{"num_hidden_layers": 13, "hidden_size": 128, "hidden_act": "reglu", "routed_scale": 7.89, "balance_loss": 0.0046, "balance_bias": false, "groups_per_token": 3, "lr_router": 0.00147, "norm": "rmsnorm", "norm_eps": 1e-06, "learning_rate": 0.0071, "batch_tokens": [65536, 131072, 196608]}
Below are experts of layer 6 (counted from 0) of a mixture-of-experts language model. Rows are named router (the router's row for the expert), down (a neuron's output weights, with its number) and show model dimensions 0-127. Each number is 128 + 24 x the weight over its row's rms, rounded and kept within 0 to 255.
Before each expert's rows: a language model's description of what the expert responds to; "comes before" lists some tokens at least twice as common just after its tokens as in all text. This comes from a sample of Wikipedia text that the model never trained on. Tokens count by the router's weight.

# expert 15
Description: Decimal and trailing digits. Digits after a decimal point, colon or inside longer numbers in tables and stats, like $4.50, 4:48, 9.26%.
comes before: " |", "%", ".", " |\n", ";", "′"
router [118 133 148 153  94 108 134 124 145 115 105 158  90 160 125 108 146 125 111 138  86 127 154 108 127 165 171  74 110 141 148 142 129 153 143 137 139  84 119 151 146 114 168  88 148 115 120  79 160 151 144 148 135  81  91 155 130 137 148 134 135 146 107 101 102 100 118 112 107 118 175 120 136 167 102 129 116 131  92 120 149 154 122 162 143 120 110 166 132 146 126 173 106 150 107 154 119 116 145 138 145 136 167 139 168  81 109 136 110 101  89 145 156 167 115 128 101 176 110  99 109  95 121 143 131 159 130 143]
down1 [160 125 152 121 101 104 129 152 120 161 117 128 130 128 106 122 153 134 120 129 169  99 149 164 143 116 139 146 114 144 142 121 167  98  86 158 129 142 111 171 147 149 142 161 138 158 136 184 144 133 125 109 152 131 176 110  88 115 116 141 150  98 154 164 140 109 156 185 108 174 104 131 144 156 127 156  88 139  70 133 134 150 133 123 121  87 127 123 123 137 100 113  88 101 139 159 123 115 135 153 126 133 129 171 115  70 144 129 111 159 161 114 122 109 153 131 119 103 162 146 142 135 135 118 139 194 139 130]
down2 [138 124 112  95  91 126  96 127 110 136 128 128 147 112 121  59 103 138 101 146 109 113  91 103 104 106 163 181 102 126 108 143 121 145  84 128 110 136 125 175 116 113  97 118  98 107 120 106 104 158 128 114 122  87 135 124 147 119 118 172 130 143 115 106  80 125 143 114 141 151 137 150 132 171  98 104 132 141  76 150 154 124  95 129 184 108 137 127 126 151 143 136 154 108 114 115 118 122 111 158 171 135 116 148 146 147 143 115 103 174 137 116 118 183 103 146  94 121 107 117 200 134 153 124 116 128 113 125]
down3 [135 116 104 129 136 155 147  98 128  64 127 163 137 135 136 115 158 126 135 153 125 136 135 119 152  94 138 139 127 134 123 146 138 126 159 170 120 137 143 134  68  79 117 159 171 129 161 102 102 147 134 107 136 154 130 163 106 124 139 146  88  97  98 129 137 126 117 138 123 123 146 159 138 164  99 147 123 100 135 113 118 174 119 152 119 108 158 134 122 166 147 126 120 121 138 128 147 103 147 181 119 182 110 133 142  66 122 107 115 172 163  95 142 110  96 111 100 125 165 129 121 134 119  83 163  67 130 125]
down4 [145  93 109 119 116 136 108 149 137 140 141 141 152 114 125 123 133 119 143 117 120 181  94 104 142 146 100 108 123 133 174 125 176 126  91 136  84 118 184 187 163  93 112 123 173 139 111 110 112 116 100 135 141 129 109 141 150 105 108 120 123 152 139 126 157 127 133 114 161  75 135 158 152 127 129 168 163 131 140 123 133 151  76 136 170  72 101 125 149 128 131 157 112 133 127 128 127 127 188 147 139 139 122 103 120 146 149 110 104 134 106 171 121 100 172 130 139 122 137 158 149 149 106 167 119 102  90 119]
down5 [138 152  84 174 113 168 199 155 112  96 126  98 116 142  95 129 127 137 137 146  90 116  93 124 105 123 105 152 124 139  85 112 124 151 125 177 131 152 109 128 126 165 143 111 168 142 109 125 153 131 147 147 103 130 118 157 138 108 161 126 112 123 142 130 119 187 111 131 119  81 145 123 111  99 114 105 155  93 133 160 141 134 106 107 102 117 182 115  95  92 102  85 108 184 100 155 131 144  94 140 140 130 125 135 129 148 137 131 116 148 137 162  82 117 123 120 162 142 103 149 136 114 124 125 100 125  91 132]
down6 [116 143 104 158 159 153 129 128 124 117 126 132  74 123 173 126 110 132 165 150 146  72 119 131 119  79 114 125  99 121 113 132 140 112 121 112 103 117 106 147 104 130 124 157 141  99 145 112 118  92 140 179 127 162 115 158 167 117 123 127 166 123 107 146  99 125 179 112 155 131 105 129 119 118 126 120 177  98  74 128  73 116  86 129 131 137  87 111 184 134 151 105 128 151 178 137 109  95 107 125 133 124 116 162 175  83 142 123 127 128 121  93 138 122 145  97 122 120 114 146 104 158 121 162 118 128 151 128]
down7 [ 86 127 177 182 129 114 183  91 106 103 139 150 120 178 130 157  90 103 103 148  99 150 127 132 148 143 100 147 158 147 106 112 146 130 149 121 133 150 129 154 142 118 168 115 149  90 133 125 131 142 124 142 156 133 142 127 164 144 183 116 127 113 113 124 134  83 137 126 148 125 131 101 149 128 140 126  93  99 118 144  77  98 164 165 102 137 119 154 151 135 131 141 151 105 118 115 135 102 141 153 133 144  67 105 125 144 122 121 156 172 114 124 157  96 125 144 103 127 110  69 113 118 131 147 153 112 162  87]

# expert 33
Description: Small integers, dates, rankings. Standalone one- or two-digit numbers for days, ordinals, ages and table cells, often after a space, dash or hyphen, like Under-23, 17th.
comes before: " |", ".", ",", "–", ";", "th"
router [131 113 137 161 103 106 135 119 124 118 123 160 107 149 119 113 156 133  96 124  94 122 159 101 131 129 156  73  95 142 144 156 135 125 134 156 128  88 128 144 131 130 137 104 147 113 127  78 135 132 124 151 157  88  85 136 119 134 120 108 169 100 100 118  91 105 117 131 119 123 170 156 162 176 112 122 154 135  66 138 185 150 110 164 132  94 123 168 141 156 117 151 124 145 123 143 135 124 145 151 139 155 141 155 165  84 124 126 112 106  76 129 144 168 112 156 112 132 110 106 124  75 103 132 160 150 147 141]
down1 [143 156 143 102  85  96  90 149 144 141  87 145 137 133 132 118 117  95 174 125 130 111 133 142 139  86 131 131 103 133 102 117 144 133 139 129 123 159 109 139 139 122 141 119 132 110 141 170 124 157  96 146 144  91 112 114 165  91 166  63 163 150 118 141  70 129 124 126 128  86 115 119 142 158  87 140 100 160 102 131 162 132 113 114 122 109 147 106 152  95 112 152  89 127 139 111 129  91 126  80  98 105 116 129 127 121 146 143 210 124 135 136 129 115 142 148 119 145  83 149 122 133 147 137 113 168  91 123]
down2 [114 133 109 174 165 163 161 161  89 166 148 110 124 115 141 108 115 167 110 130  87  96 123  89 119 120  33 138 136 157 102 128 117 121 119 159 128 117  99 169 137  98 139 123 119 114 129 128 108 111 123 132  91 127 137 134 116 130  98 120 109 135 109 149 135 112  93 160 163 118 137 170 158 137 139 112 136 103 138 136 154 115 158 147 153  99 112 101 123 144 114 135 155 142 110 143 130 138  91 162 120 140 110 101 152 138 153 108 147 135 133 164 114 139 134 160 119 179 125 112 106 136 183 137 132 100 159  70]
down3 [137 139 127 122 127 124 112 143 114 171 139 103 149  91  92 134 111  97 150 124 110  87 155 121 111 119 127 128 115 113  94 118 157  96 140 104 118  81 143 132 129 166  97 143 132 111 193 156 151 146 112 145 154 139 119  90  97 100 134 122  95 128  92 173 105 134 102 117 101  48 141 124 135 146 150 152 136 131 160 161 145 120 143 133 100 125 119 120 151 140  74 159 154 174 128 118 136 123 111 162  96 107 158 122 128 128 132 140 173 132 117  91 155 121 148 145 142 131 142 123 156 164 126 156 101  84 156 148]
down4 [133 125 129 186 137  87 131 107 160  90 145 194 150 155 190 149  98 108 156 130 115 116 135 105 110 105 118 134 142 130 144 144 105 124  97 135 117 112 140 150 139 114 122  94 146 146 141 141 108 118 142 107 140  87 157 117  91 139 124 152 112 134 137 124  84 124  76 105 140  85 153 120 131 176 165 152 135 148 131 125 136 117 152 110 129 111 170 139  91 181 117 152 151 142  93 132 118 140 173 188 125 130  76 137 127 109 126 148 163 146 114 111 139 174 158 134 134 132 106 126 117 111 160 132 121 125 123 115]
down5 [153 127 117 123 144 155 118 144 155 156  88 120 188 132 159 120 130 130 133  77 102 125 163 139 119 159 139 124 206 161 143 139 113 134 101 128 129 142 152 168 108 103 127  81 110 103  85 156 135 153 132 140 129 164 154 183 142 170 105 112 146 125 161 109 142  99 121 119 126 106 122 104 127 111 115 136 112 125 143 124 149 146 139 127 128 150 118  87 122 153 125  99 118 131 129 166 159 155 143 111 131 114 130 120 137 103  96 151 140 134 140 148 122 206 137 155 133 114 183 131 141 142  83 113 132 132  84 145]
down6 [112 129  88 109  78 153 135 127 115 160 105  77 143 137 140 187 121 121 131 102 122 110 122 132 126 121 163 116 133 122 138 148 125 155 106  98  91 105 115 139 126 142 110 126 115 149 161 103  94 139 104 116  85 116 132 117 158 119 121 154 164 162 133  89 132 147 186 130 126 133 155 169  86 149 165 127 113 143 119 162  97 130  93 105 189 101  94 115  98 107 110 131 165 106 109 124 181 112 103 156 106 122 127 136 132 128 130 131  92 153 139 164 121 127  82 138  95 123 156 133 164 150 151 134 123 143 101 142]
down7 [144 118 134 107 125 126 105 109 172  75  92 109 134 122 143 119 103 105 126 128 111 105 124 160  84 188 116 109 139 119 112 120 202 120 123 123 151  79 117 128 123 129  99 146 159 171 109 134 110 110 161 145 169 105 162  87 128 102 116  97 119 169 121 105 114 105 133 144 150 141 142 105 156 130 118 109 131  78 116  85 112 100 140 105 147 103 127  99 157 110 129 132 134 125 102 152 131 116 133 133  91 149 172 133 157  88  99  92 107 126 123 132 142 113 129 178  93  93 165 127 104 141 139 120 133 146 132 146]

# expert 4
Description: Small numbers, non-Latin bytes. Small standalone numbers such as days, ranks and table counts (1, 12, 15), plus byte pieces of Thai, Devanagari, Cyrillic and Chinese words.
comes before: " |", ".", "–", ",", ";", ":"
router [138  77 150 177  91 123 115 124 144 116  96 148 117 142 108 126 130 138 128 136  81  99 138 102 116 148 152  90 111 119 135 156 124 159 132 147 142 116 128 124 133 121 124 100 164 104  74  88 163 134 143  84 133  93 104 131 109 150 157  84 139 137 112  98  86  81 120 132 108 161 173 125 119 175 101 123 139 151  82 148 145 163 105 129 122 109 119 125 164 123 105 137  97 158 123 153 112 113 156 143 131 130 154 152 169  90 101  87  95 110 107 148 123 147  79 144 129 150 122 123 129 134 129 133 132 130 132 170]
down0 [131 146 104 145 126 131 118 117 159  81 136 105 102 135  84 109 134 118  94 126 103 119 139 155 119 176 100  77 170 146 109 151 151 173 144 141 157 130 160 162 115 115 119  99 149  95 111  98 131 125 138 179 131 116 103 173 120 132 131 151 104 113 100 115 137 123 111 118 102 140 141 112 141 115 153 132 113 174 133 151 159  88 121 142 136 143 125  66  70 134 100 138 165 151 126 123 152 135 127 145 140 129 118 114 149 127 149 121 131 101 119 156 119 207 119 119 166 120 116 128 110 106 107 112 134 121 114  71]
down1 [ 96 130 113 136 105 126 125 110 135 124  86 112 119 140 174 138 156 123 143  92 156 104 102 116 115 168  93 157 121 162  99 158 123 128 118  98 143 103 161 113 120 132 155 159  80 165  99 128 123 139 105 100 131 106 162 139 102 152  89 129 140 111 152 117 106  99 111 117 142 136  74 130 131 101 150 117 131 144 154 149 109 109 135 117  87  86 151 121 105 158 121 102  85 140 120 130  89 145 152 147 158 135 127 132 107 186 142 124  86 161  90 133 108  83 135  94 145 120 133 101 139  98 110 114 172 140 170 111]
down2 [156 114 151 154 116 121 141 128 145 128  89 180 114 139 149 105 146 152 139 185 168 108  82 120 117 177 143 145  70 118 144 126 132 136 128 131 123 166 116 145 138 119 141  87 100 158 101 131 114 153 111 108 122 132 102 105 149 131 104 159 165 174 149 102 118 118 156 144 119 109  76 160  95 135 135 138  98 127 121 119 179 122 144  96 113 165 109 157  92  79 109  86 136 138 102 115 125 129 118 128 147 125 141 156 103 130 120  92 161 157 132 142 148 110 106 160 134 124 160 129 163 127 122 166 107 154 145 115]
down3 [121  71  96 141 135 152  98 124 106 132 135 122 125 137  85 142 133 118 109 147 143 130 167 133 163 154 133  86 136 169 117 139 130 130 163 139 116 141 109 112  89 140 115 117  87 135 132 168 129 108 120 118 101 143 135 149 120 133 114 118 183 165  75 135 111 103  96 110 171 126 125 129 109 120 134 142 127 119  85 133  81 123 147 117 167 122 181 125 171 140 130 125 142 149  88 134 101  84  95 111 115 121 122 164 157 114 106 120 146 109 128 124 143 114 147 170 130 108 170 178 100 168 162 111 108  85 122 138]
down4 [ 92 145 146 131  91 139 140 128 106 105 121 114 141  94  95 151 180 144 119 123  98 129 141 111 101 131 129 157 116 170 180 116  87 114 154 105 115 157 164 133  75 148 185 101 121 150 153 124 117 127 151  86 115  84 121 171 168 145 143 152 120 144 131 146 128 151  90 135 120 144 133 101 105 136 146 149 143 153  94 176 158 116 119 146 158  92 129 117  96 123  67 139 106 123 110 131 156 133 129 149 148 102 118 103 148 131 118 103 111 138 116 127 154 106 141  98 100 144  76 170 122 116 130 119 141 111 148 135]
down5 [142 135 103 147 141 167 143 121 167 182 179 117 130 105 110 181 151  93 143 107 126 133 127 140 146 119 121  96 130 106 135 174  73 123 108 125  84 160 115 121 123 122 131  96 195 152 134 144 104 125 133 103 156 107 124 137  92 105 156 106 165 170 148 115 136 110 172 114 148 105 113  94 127 125 146 101 122 130 141 132 122 138 129  87 131 141  59 119 161 136 104  97 110 124 142 169 124 151 151 111 154 138 110 118 148 126 101 142 133  96 123 144 164 133 163 119 120 128  76 131 138 132 127 113  96 147 138 139]
down6 [120 144  74 126 109 157 104 136 147 136 105 103 105 171 123 122 154 133 156 149 125 130 142 143 119 122 118 132 156 146 102 127 146 146 143 106 120 133  76 161 100  91  93 117 172 105 171 181 151 170 156 129 150 108 159 131 101 102 117 130 148 131 113 142 145 164 113 163  97  84 124  84 158  95 147 134 137 149 103 119 132  91 118 145 121 123 128 148 158 137  97 133  96 108 183 129 114 148 131 114 150 143 151 126 107 120  72 130 141 167 124 122 140 146  82 106  95  92 150 132 105 137 150 141 160  97 115 118]